python train.py --experts_per_token=1 --init_std_router=0.0363 --lr_router=0.000427 --n_kv_head=1 --tie_embeddings=false --parallel_block=true --grad_clip=2.0
Below are experts of layer 5 (counted from 0) of a mixture-of-experts language model. Rows are named router (the router's row for the expert), gate (a neuron's input weights, with its number), up (a neuron's input weights, with its number), down (a neuron's output weights, with its number) and show model dimensions 0-159. Each number is 500 + 40 x the weight over its row's rms, rounded and kept within 0 to 999. Numbers have three digits each.
After each expert's rows: a language model's description of what the expert responds to; "comes after" lists some tokens at least twice as common just before its tokens as in all text. This comes from a sample of Wikipedia text that the model never trained on. Tokens count by the router's weight.

# expert 0
router:523443557448463500466463538453476531497502490530454465492549534498527453443428512521503437479488500506459466472531534466479453600513574468465483490546428457438460510436541487520497457509415501497418454490584453448453436446473564466541437475535513558461538534545514460539418495472494546484546492512513461489518530596539540557547537486564496473469469520509519466445457452585530516445548540532525509527438533478465529525461535496518562512490509452457480447507444533492504501490549478
gate4:535479466481452451405547483441508504566528520431541462472589494482510509437531494488511482537470497460479404451432467521478520493490529531575453487512452511469486575521491475534506536540480506499506507516446468518481459484416482503450433521563452608568515518434478409490492515505518578534504486533472505495531585485550538486504483549498493485404546525499502505512418478594444521452505460446437462532478537507496522518435522502456430485427520490510528521462540481474516539508531497
up4:498535460504443493492554494461466478535505496440517490469514480462507502482532497443494572531482499420486426489470500525473513557499476557613480464472485507471515577537527448479499511504459480527508488545448514543464487490469446550470469522504546601521495572469484472528464506477497515552483515467449516478492538434567413485455465455569493474483494545495453539451410490555496518568531490462448598496547537506553525497508519464507421429440553470555590521497488440478571501470541435
down4:529520494508535537594526529563461478504548514504520530546524460532508561519472525454497454517509524444476489527497543471501476481410472542498464555565478523497485461492515501536498545495513490484546508490447578495503474538435451507560457560496526512545541533517473492513434438484489474466463565496543494467459443439510443424529440415500490541518567461436459464457492475534471531449549512579444494395510508501446534503528547549495498472503586526526504504421578476482441469404447538
gate5:545451504465491499493473516508482469540448552530478601562510451483511506518643520478507527489423488622460532535511514464500506494475502444424457505510514439451544506464545468579514444495478541510506474544474538496496507466481510435521525477490443460434541464466498572584424540432500567471506559569514529497491511475463535563543471457516499389473466538519503462490489570516514508520547560507485527479543523487499471532534536523508474454467534490477512484464472502568439485504549444
up5:502503453497492534478498542460458498535498580443555458451476567581520516542507517468502489457492495565510453502556519459553529499475511533406542441498550503456557462499497501536514426435498497514540526539535528530483501460490499491483565457437468530517534492537495563481474514519477512494492519482440556501458462528510474455470511474584451538529384568534533536554578488463523533575414572509456567470563490479542494526541452475487442460503563453533473457551521505461514401495467493
down5:528490583449546458537428528482496499547525532475489450555506517548512568573420554482501525510547555497460478507553568509464514511475478526480457422423525495475531502439536447525465488480476470489532510425503598527488472504453509508461569528507464508554506538549536502497493515542512442503550460433523583515531493473482491519460463516534451518555476459438500517472538415400470483502468502602530533536502485515473432501567533496512460467442542505516421449453537440438531497502481476
Description: Track listing starts. Row-opening pipes, line breaks and list numbers beginning track listings and tables in album articles, plus after, upon, comp(ositions).
comes after: "\n", " ", "\"", " (", " \"", " $"

# expert 18
router:531455510474490475445472525435466526500490492473435477512552526444534453449462479502557447484500426512463472413566524487441474571487540455467480531592474439463527481412517542487513443514460559508413431453557471463455433445484522482553503459507495526486529514511506472586410502472464523441578522563514449524506524536507521552548535452515506490508484516525502439485453516527558586479542552504488517552449548516456549515483490508516496495493535475471488441484440552547472491501554441
gate4:524483465588553553524507640475442512506531457488578526577504431419543511512486469522512523517461457414511469468500489490452453493445500491487547487489509456500527493487535458567482441453451574475473510540426522456495524485490505463478460483560534535494553522457535453561493558522532497569471476543625485537464463444492533494464501535554527512463496462486554453495491540511526537553581485540387528482504435503486526498542509519525483506478529445467494474438535530514501525523507516
up4:489527531522426466513492435536447524429431492545441528491521543616462529442500545455487468503482549556559540507500498527471458422471511561520530518478540478499520526483509535522515460521464451478479490425558505564541435497464547541508508493524555469527467444585502462431491515445500480503434442465453527501604510523528550482500568481411527477451481546512506527550538527457495507507479503485537470483487474508541506566444560462435542509454495507530541554500444544473405480535454510
down4:498596538476482525460536494455441449481466487479459485488561484526520545605501445465525477487569502528450482464538530433438533463513474537466490512554523453451499523543449514520504546484464547464475474485457471538488570494549455480499499468457487517499505423460478564504468522533490505477567517586562468452478489439436510441532520626444569555443445575476537495490600498494565521522462547493509524461491517532569531477471529496547489416499489477531476498514500527433522505516465517
gate5:493502459558555480485486508577516517516490421475465500560578472455542457476579501446448471495473470528561487466591509505551551487522539433520511531516503481514503578525469455499554458541472511535498462502469474483486494502466555576510563475486503557491505414447628496479465498468525536454505557483558499475535436499483567505490489431581477501614408515487531534508497538590520484479461467474492531542434499465493476450531451500485495529453425500462449518492500503542502489504515524
up5:587493439512514512480464428545461568440526540560524484468549514504509487477520494434385459451575512488532506518529405468511516558519543430486552548483503550505496546532482495497491503517463487492536510525526506506512498531490545526535519456480563485469506408452534513590464535480500614553485466430576542458507486525471482487506469517496469525527522472465460551417497545544502430511500474538536479537497534466508547489556480403502486543403512468488520537481544442479511552551543484
down5:485506506410525520507484544533452519545554569490462493499513510521456544522432493469540503521476513517469542532481595491529520505516556455470590536545528501584540485505479503473470521548492554379525534527470424518456512564503405526453463549526498436560492474453455555444497482472427488582421483483592498540483446478520441501487497579537464561482543477470505486451490434485450547488539504531521510515525507486549559523473458492490557531451447489506466497539502482463521544499517439
Description: Year digits, name endings. Digits in years and numbers, headings closing ===, census, and endings of foreign place or club names like -urg, -heim, -itz.
comes after: "0", "9", "1", "8", "7", "2"

# expert 7
router:538426525428509492487507504491394518557449422513453468524616491476537446431468509513509497503476490507471473446506561459477473537504489484445509508586438432498462474483530554525499469531447538482380477478519477482459476483513509444576474496520530496448582546526469492578437490450503491409488539552502468508539516565533515571548523451499522481518405497533482503484447477503547513505554570528470543541483546517500556547479496498513525534524468499512464495485469521548447517503566464
gate4:602460533470544501537472518548489509548489505469517441484574526475472492553475538547570464491527496464498498453480568477502517485509464496552386512514555529483493425492492569494505545516468539510500526514475486575379552542388445510561497552426488504452423557502476509532487490499514512448454571492484516491464541548543497500500488520498511514488454482505531521544530552485554508409512471432475485543426591541485509517495435529528535517534557444475551488520517493553460543510539518
up4:578469519526513507518541528516584597486472527571484482545498523466473532443467533460513468482474533534533496490544532447531617509535475461518447549487568534488478513531451520474554477417521446506480526471487485544500547537429451539438563524452442527516499447559475523477496578543442504517503528471477543442452522521500525501531456438547466487507519445441470453513611490493516481428528460518541479528452507468498390456527475568504486485579506468478514502502560457465464506482527521
down4:503551473506460477431494574513490408477625487506481479464499464569532509477412485458545476516463465483532451491487379554492465564508514557453488488609542498430477514493451413527473505575508567549572459446529491576518539542491496553508467498504421505486577510487543479506442488476504537549502443440544513510516560484494477509498491510462433487529503548491533516471537497511470479503448452503494466490466512496490522484469517503527428466481450536562539468501549473505488461521424494
gate5:501503544485505487514493477537461469522439526484525446493590609554491562537482513560530503378509533536481519450500516484519495530575504551492413515547490503500481465488516411510526499481442470467522489490502510508494455513505532481498520502501516481505549548499457487576494572433525457492463460471489508567552492484552512555508518552442478486476384554477500512504454464521477567571522527560417579455477524525537510546470509549501618540511528500574447511449490524551446503527518493
up5:528476485441487553471529531475479484475574517454521510404501522493441503485525467524522517531477509536502476534463464478439512502505477511460527424496486488489373477513493507520435560538495518465449535497533550473538491520441553501507489482569537476508498542560561435486463478520495531580497453498588526529468577469591528505492478503503506494500495372490452565509416501466498412426481461443498497474476468461582503477438472452502560462501456441586534523504510483550474519531528484
down5:489496474485484549474465392449498464472518435485469525590452469537522486464535605476482496524482523429566454470516465607456468538483437509505556510424463501517476533494520523503494465450526458509528453501480525456456504463526558427517502531478490515469579476456454553520468460462466509435385504513489508515412455512474544527509507474527494459499476470487468442524451597475502449537517531584504511507551555436529479533473467564539537491494567510467486577545499517486466478504507517
Description: Biography lead scaffolding. Line breaks, headings and the parenthesis in article openers such as "American baseball player (born", plus nationality words and coordinate N.
comes after: "\n", " =", " is", "=", "born", "°"

# expert 20
router:567481523472443536444506520468487550505491468473460527454578489469531454443415474525533450501482458504484419440526532446448448521511524436453505540603429440453525502415511559526506437542451547495409486480547513452451454485485544500567445437510489516454538506499509464563441504470538536491583521560516468558530550548546504546552549487517487477449468503534529480489476509520520533494523574510464501531480552517429511508498500520531527472490497478492481445451465517546492575500554448
gate4:529498555466450517553537558484444540419525449501522539476493462481463469516511479507548440573530531482462476566555522470433560486530483494372516461501490528442506551432543533565526515447478513493490514461531516437435520482453442507483564488530427502536449534519467521503485582549501485460534485467490481442498515509562440565504371405513514499504460503524515492509537501488502562507493462495477511489476558481502437479468454562579503436518493477472508521503522465552460476521553435
up4:551489564528457558484424456521511410504503506505487503464535548471498515507548490497520521476527533518525570486540536492526458550509516479591512429563501515539493571542477466460569433543526507483505456516426523453482485525591537496512510530507541563508492475511496543544512555557550526570496489482436498511480553501557513496530537507493492474468484502489494521477511490496430396504547481455519523553355546439551516457534572464421481527533489437556492483535568466457486485555456488
down4:538441505532581475539514535478467521473441470544575454552494449514500492592485480466503475500470474478496536485442491443476564476474529489519474514469483488475500479491493504495488494523437496548516497533546483480526501478438583554490455503505458533508559495553467463450412565502431533465486470482502567510519550527456453475519447575474490589533446437433495458518511457485434516564442504512496513510518470480533507439500438511538502471557513522427545424426396539573519521483424559
gate5:450510509472461495478409435527406487563513470550488519561511500521500486488420531482590454515450480496516475454475509568495505486453546503516451520534444549414567558514565514517488449491537527480466548407464579453445556496454456568503524553565472502472538478452468516427466488445457482499524505519442558537540412489506480524499546448528465513464518476520538516500527508509509476465526446499469529480591483491601497482504462448513491554499470543489498456512487513510483536587556514
up5:530471550490508474538458520486507507451536541428510469490512527529484520553506471451555414497524567436491525572522449430502461521463428584486534489537454472463426524582492482520459514493451476470504505507509502510443426554564550513493483419491467498512502462504414492406516517564491461545500413499545499497543494515482483494396504529493522585564545469523453464539523480473516511444419541474484506496534568581487480514493553440513543521475486561526486506492456505487481487463413523
down5:458468464502489500470570501546529491532512442543527490522472542472472450508558470527567515552483475536500504574508478550531484507456538514492531536533425503537574476494490452504521503516450512539423497481522594528488409509543516398542480527535538450490549404579508525550460494514520506473440506450564465489536506548476526463538471486545502541455410450511570508471496435472508515476522481527506473489539600412509523453481455475467507486489473467467588515547489405533502516452459550
Description: Sports result tables. Pipes, dashes and cells in sports score and results tables such as Win, Goals, plus particles out, off.
comes after: "0", " |", "3", "1", "2", "4"

# expert 10
router:593456505504538484486460494487467459528464470492429501539606499431530475444516480521506487500499454520461467478507504479465474583483545471515473524565442388494487554455548480541483468503443542527414452502551432430421479486455568471551456452513545506452518550503509477565432487458547540452533506592541435498520566529538560515515535495534525480472475499535525488511495497517567511484537540527497537544474510523424547536499522523445499515557521497461503468502492583555447497497527448
gate4:542535473482498492430444467484493519495452492561529515439481536538504524527458516521481508484390428546468443514490504567485473498458532482553499551486526475503512524439463446516515532543445469486492557384527514541542502460455521523463469503465464516540463536504493503454454607450497609451513474597507487449510546556535473510541576614432451451509469524497526491486481531502499519488500495480450470537453471488443535433563536507439519473540531512450450486460516482444563517509476513
up4:463527532472486517584507526541486501508491555486467570552435452415508481497518498497531492484514481485504540443502509524476540552472453523459486475516482518467495435518500597458443464430454530476509453505391500513412493517476472473559496496531560486426486448457543493583486416430492463500518574451513428549501467449490485493434487421502503545500484478542443453484605492510455533488487536528496526573533497540413517485446445527523542470471467513470511445511447535480490445502530460
down4:508542490516493504474522448583530512469498551536483490464425557491529455482525530544526528489523477473416530459533542544518456545437553486420554536663548548448427524442527511465546479491512514458432508497571516499573419565465520555567529531512500537487531519450489495558506489492556493476495509467387494508501499481511565484478527566505534549491528512485453506479548464537481494451490541514489514523545458475472483545574555517434511520510525481517527553532502516484413473526527513
gate5:530499464424493496515498501497500525496592502436489544519574536516522500501488520442574507472487442553521509442505573565513501521439539540477434525526538455492534467454493531499522553429423557481496487470541562441502473528494466475507496522578446506499463490519466506519503510525514600575579508485409482485573515530525517488490448535516589476466511538482466483526530500479456566458512612452422489531415506557460497477553448498462544496490467520492497483516536542432545533463454524
up5:459473502558526491544538458460505493454451537527520505529504534483460580473463557511391480453542489501510483432472555494511511474520524462444527487525478529467488508576488462462519490561482472547487592507512526585516521428481469523461509509457492513538504603477542543476493465501509433401418460535474566527456459505429534505503427544391422493462482456568560513457536471519483512539449481494565490573521477446473486482486504490530525517479530500441483461473526502441509445539512465
down5:516553589532426499529512518530496504514496495510557568589473536527510505502545535529531565460560511521549502486552524421495510533435502536520500410543477430499478474458520513546540498504439509534430497475519449507497461497500501555462442473481489505450501517505528451572422515485509550500432537564470546531497517466489585509519440482470516487516516467415519536492496505425497532525434525529522444495464552627493551470476520463457519530472567483514417410561480450494499523501491450
Description: Infobox fields, prepositions. Table cells and infobox field names like Country, End, Population, Preceded by, plus prepositions from, by, into, named.
comes after: "|", "\n", "-", ")", "7", "8"

# expert 12
router:514422525422478502482496505432439525530444525466422448472539487444503478423463517553538465471471441509481437444522523488433484531503549481446511493567411437484490527426524517525496442491426554520428471457571470486431407421498513454546482475479529534489502518541531473555415509429511518456522542532470474526513558544557521562521543491547518453500481511521488440476497496540559507431566503525512532490469525508458516544492518512484511466469531441507454458495479547540455480515552475
gate0:443529540485483493473484423496532528429453579604447466450444404577522514465531519510442421424466450505472473465520496500545464496564509463475463518550460499527543551476518451455440514482494467485517457453488484500529467498539498526502466514466561529481473472469499480553530609493472546473478476531534505461557548565508426496514574483532520565501535604487491470520519499491516484469433465564476554526465473488489530483503519434480599519540454485484546550473511511448483443490476489
up0:443505572464462483495498416562500490545475539522502495570482403520558531475515537564440430527466403464470484482536535538552518504529510427499490478531556524523548527489479475511502520506528540490496511513472439459498534530549471463517407497461501503495488485478596472484507583568539510474553492479507498489530474517486481518548516587457439510520503523475477510438452498465527459475444534508462427459514514448504477531484540478381585409447435474519500531446485519461502512451562472
down0:429520501543477413563491449540551504566511565531488489506477577437505528442461528547521463502462480470563475526557517539506476509522488500536429542480556540531506451531510497444540502524560447449428529574514483512511552550514526455459584478538536464523489559512525510504570534476457556514461528457610550440519519505509529503512524523460477507545497542476512558472620525509428424526538478414480501518486432553489529440468483489535524483489496471515491528530454476481488492498466424
gate1:488516522547491542542497509586468522620454501518560443522517523456514581493499454526501466505510440561442520502535479514465498496526497475512531513518554493502544479521586528595521516470519535542484429500508469538457485441420504459555478500519485557477528482544525473476515498419553506505494584485489513500588423444514489477549505417481500409532506500487525556519530490487510482484491496526523580420481477521527489506466430584485487541551553569485473470504464472526493384534478547
up1:497455476449494435462453451465470528510568498489544460544408513499498568483530531500481451498490545558536552456483425500550554585441531453477502537490529495533510590551495487502585492545526413497478520506479416541490420490477489540468424498470472469507554538470564569511506562453576528531483557466461434504486512512443490557483420541473508475500528463438495503496467540535553529577521481532508509504489547551509532520514504451505585524492501523552531487551461540432489461489513500
down1:547558514482456534482492457482441514459510534450433520525471506505537553448535484530564495524532541446503501508478561388494485475491511469477540490490494570513494612497517478509513546486565520432530513469521499498467530529464515447462418498445481591506510625559513474441485489457545523531474445538568482523432592490441510503546522514481494545554529481418441538453550499533437496533466496536531564447440497528496552452504495476483535487486491498518448509492489447510452554568502534
Description: Digits and name starts. Digits within years and numbers, the word case in in the case of, and first pieces of names after the.
comes after: " ", " the", " (", " The", "The", "–"

# expert 1
router:541456562455482484433496510456424505512467524482445474506526531498504443403500476491532465527455518542486465441522544447455441532497580467495488517578455454441469507442533540559440476477409535509415493428511457494480452455444563514542443473476512543427544533476500509551457487480470574463533485579510491472544518592559556551556522517506510471443456483513509425475477482550559514412493521482495528521493529507488485536454548511524538502485501474458487443486444545521505465497538486
gate4:492474526494500477538433533536484588486449570508518438486482529490503518517484484491478453567500525528518470406542494414482581485422491501390467563487515548531473482519499514537548390492509474456494536551510479453437500486547462458499481545493471498485542544548561548543523546468504473459510506518483560475518488588474507519482479431573520590531474482484491493489508450458519497490531563534475505512496558485491522503565590479579607488566494529492526464464503514469474427465522465
up4:463455492454404545453565473485469442476514500490510499473501543507496501540481500464528515469542543474505506470486394540497441500579477495502589446506480511507548611486542509552466559531484487529510495502509532536497481493480568552548443425501539461544422463511509455506502440515489518557491410492547538533468501423540446517473580532433416497434459506512471518527489564514489533498499420429494498464407499566557461469498481505473445506464515476529448554494533540519499535510494458
down4:510477501542512458486475493500522449541533472473436503465527547487447572452476596448470490476494567477558512471482519440444488502546450473481447550589456465430463531541477478471499513450506468542487481512519530474432471487468538525474493451527535512561457531446459461570491448477473416519461539466511508431433510496506477499576472473498478466461562503499491447521438485569559434553480554594452465418502504442534444492486526495525500506486509512559527523560559558446541542490542447
gate5:558552569461514519571503516514453486513445520475514543516494464465483552500518479490553522439533520533433566457462539482519465500452460515578507561500396467497434478518519400532443497510492544474528506440521473480517472504486502563523455476511546463558486548500479543486536402452518469525481505519444498479483467544517451487477546453511492543502499454452500573450553479483548456417471434591496589518550533500465592501431451529501519437481514500461434439522503497487448480475465503
up5:492429548426537521587520459504509499518487519521480536539531508484487584394477514509525528504504508519481489467458513458491572476518466494422562539465516465510539508494534515470503524535493481595483493495466524535536557509465492492487547568465574484514490422513496485483507539543503464525468470493483526492505479494450484539613456409511530379516410583517489469493453421484459588481482499550558450497493533446508536538544513561521528477513564465502543556500519446553508474507516567
down5:528523501523559546549525441504450455585511524491470515561478469451463575512433463553547564513494579484517545505544499491447489428545532507458498490536488455509525532526509465513471463476492432550512473558455492516431546496455542528442528498556474489514510510497536494521513514496482469474494445388549467379487555538433404502511465493532536478454484498436492465476476541491526441470496524568556516567547530512494544405514495535534469475500482470418474461453528452473501458457461460
Description: Word-start pieces, list dashes. Opening pieces of verbs after a space, such as p in pending or panning, plus list-item dashes and opening quotes.
comes after: "\n", " \"", ",", ".", " and", " a"

# expert 15
router:522443538429467528469465491471435523517497535471447441472555509467533500435477487523520449503500447513449432452525523449407496551476551474463492497559472445433459525418574531520495442502465540547387471501538461453435430431453512470544466473496507526486499527522485488535439502492468545453546498564497480500506531585530521561541506509541492445505439516493518458484492483525556541468555543501494530523445573501428537561495499497474528511464516446486471429509493560558490488489562443
gate4:499559529480473520508467488529527533473522517451516440476482569442562534456401460502465476452500558559485463411560452495477427462485472445553507486500516508509434559427528558517560475456452500515477513481487523482459461483517526451590528523421536566503472491517565471452496520499522508557509489542443561466526431536473519492522537475442467474485527520552482515474527394439472482608543546585486483517479481480482530531431468475481542552466458453471462464522504516478456454483525511
up4:506475593486453547551472480461536557490490541532484481493506572442500497508450437474516465514487474615527471416506555487485520494551462464492505550491536426435497516541654496476552530521472519463488414460480479511498454511443491486539503486453520477519500516472572534498450425528462557448475549529501502569499491494464521503470514510476528490527554483515489454474524501434474517504586483528553520512532529541448486521408462456415456483537474494477485431539534485568450491524454459
down4:546534542471458485535567532536546507571519559525526462544466543467493488463526546449499452452553530522559542461509451461497543509540478500504550545594446482546450569481571433523507492561472511553535493536447481542471521438421449483494532470429418502510461426413563478455505531443481527468484529441438541485507491522539475461437495512549574502503495501505509486500441443459489450567518522454476493536523432532539500506454535449504489503503474528560532510476547551528505501443424516
gate5:513445506537527539523482566433469569524518519550498540528532602547419458458457506495541512565474465535484441482455522440443522482479516466489505508519480469482531472481604486487497461479475475513500435513490509448456496508499534538505554479525475483470545454553481557521480566540520524516558512456518446423451490479526567546502493425575525512480524439490491436503381451530546536455501482470527483461522498449531434567516462504573527538542467504514521405469568521493586520483507500
up5:530473461541541490490536499508457525518531489468515588536521510492489488454458494500531448529463438553427443507438560454520541429463504521457490505494521533461544434519564502527562477603485530569493530547514517423469517544490567434498560480487494504517533500505494499533515537512551509541508536446435492519475475508476503582495496487565543524558517453491526468532456484521536530406481493486495468461528567537553449555578447564522494464535402528524507437530514540436567458422521543
down5:478514508484488486549520498536564482521464453505563425459536553487487493522470545516464505503557605519470555509496434491505523483484446510488534454533517528443539521476476512515551482521529447524452464494426510530524513460583475597499446456478552467486455571467509467428497495598499492511572453553452511494496536506454452501491516506432515624479534528509487518489458539514518542541552534450568537442600482441532400507491465524518525515438511534578522517502546485520538494497470476
Description: Year digits. Digits inside years and dates such as 1898 or 2022 in historical prose, plus stray word pieces like written or except.
comes after: "2", "1", "9", " ", " in", "0"

# expert 13
router:552490523471473471478487505464461505468492457520484448534535481444527470425498449520519434502482446580453428429494493464458437536508497466496452526590471404463492471396549538554457439526418518498431488487538497459475486487449476474509413472517489549463522503515511471599411534478502551496564531510521467525476552551584551531529486514518556507474470529526544436470512513570501529458530520472460477522501576530451521500510485507491516501524488478492455479496453571499449512451582484
gate0:465472573524574456523460527481512546443510478417468522476548555458516497447477508487538483494522551493445481481512502432508484511545520513507562509526474507428561428459524445503514510482419533480465547509498528471461445519523548520509490489429452541503561503450452509528451505586500445531579481463504529454486523468510517631504519497487493533451501555535537448488453462533498529430433524484502527465470467472577550515579505455552615534448533527540490515431515501473520551487552509
up0:488498498502531426534492482525572550441511465430510426515476530465532503506457503509478507536468525537484552519464484536528457503519512487518494557488485535497568453554561471549512514518464492513514469498506534591522490443568536554452423510446537509539535502468497473503524527460442458547511463417550527405580496426500462507451554504499493629537484529494521438481497453529467490427484515428459500523493456478520517574501508453546526495472553516531553455454502498454527593442528585
down0:475521532536546473493512436520550597450452503486464474580552527465458491476518541538521539490478525564420527462522457486521459488570445541531507481544470472423532529498511497451502551462495462459471527511464537538542419465503524522580473489485533426486470538473484554438476577509536553459520522478483505505482483529501530551546505399508505490481554610544538502536543523494457558497486474508475425418449565484494511464554546574532486568480520486516494557517536530410489509514491456
gate1:473516466534496432482481549486542512495538434518497537561565460531553491519523484520500448477576427526512454451488523567517465492461481461567434495545526443494502486482449507521480503489439463536454494577517459507511485594427497470524433519512486448452501487450548496467449496502475551514589478487450469497443535486558538512491596580560496565523495509494502494473501493527491431431442566534458519626464488539511500503506531473476473578491457495501536451431469543523443487469496549
up1:536515544488516517491462509465482500504455566483468462473483486534457563514474503501532545486409553544441449510492485462409476493542509505419549508439534530576486489491529509533460434482530509506508498480516493506469535447538482498501514520445518507509478439549454520575570487545436585432447494541566606485474536483493527502579507505477578408455516537535484520501505503445512578530508491428598447514473477467491464528493452494572511518529563513534467517485510420512517486589529467
down1:494485527409517485492515546522459454489514550416479528471569494488473541441494505526496508524562527501511508520605441473478428431526461574510498449567464505469435489552452534494483486483489538524440506538482498478425539508481527466475518495470492535425583464491524466506435551493522504501571501481548525499448464509482515514468416537426484537496423437478507441446513512521515456527414559450437498506524482540485507462453512530427481437542610502504494554464431488474478515493518446
Description: Labels and kin nouns. Field labels and relational nouns such as known, name, Born, father, brother, "=" signs, and table cells in aviation or military articles.
comes after: " |", "-", " was", " a", "%", " ·"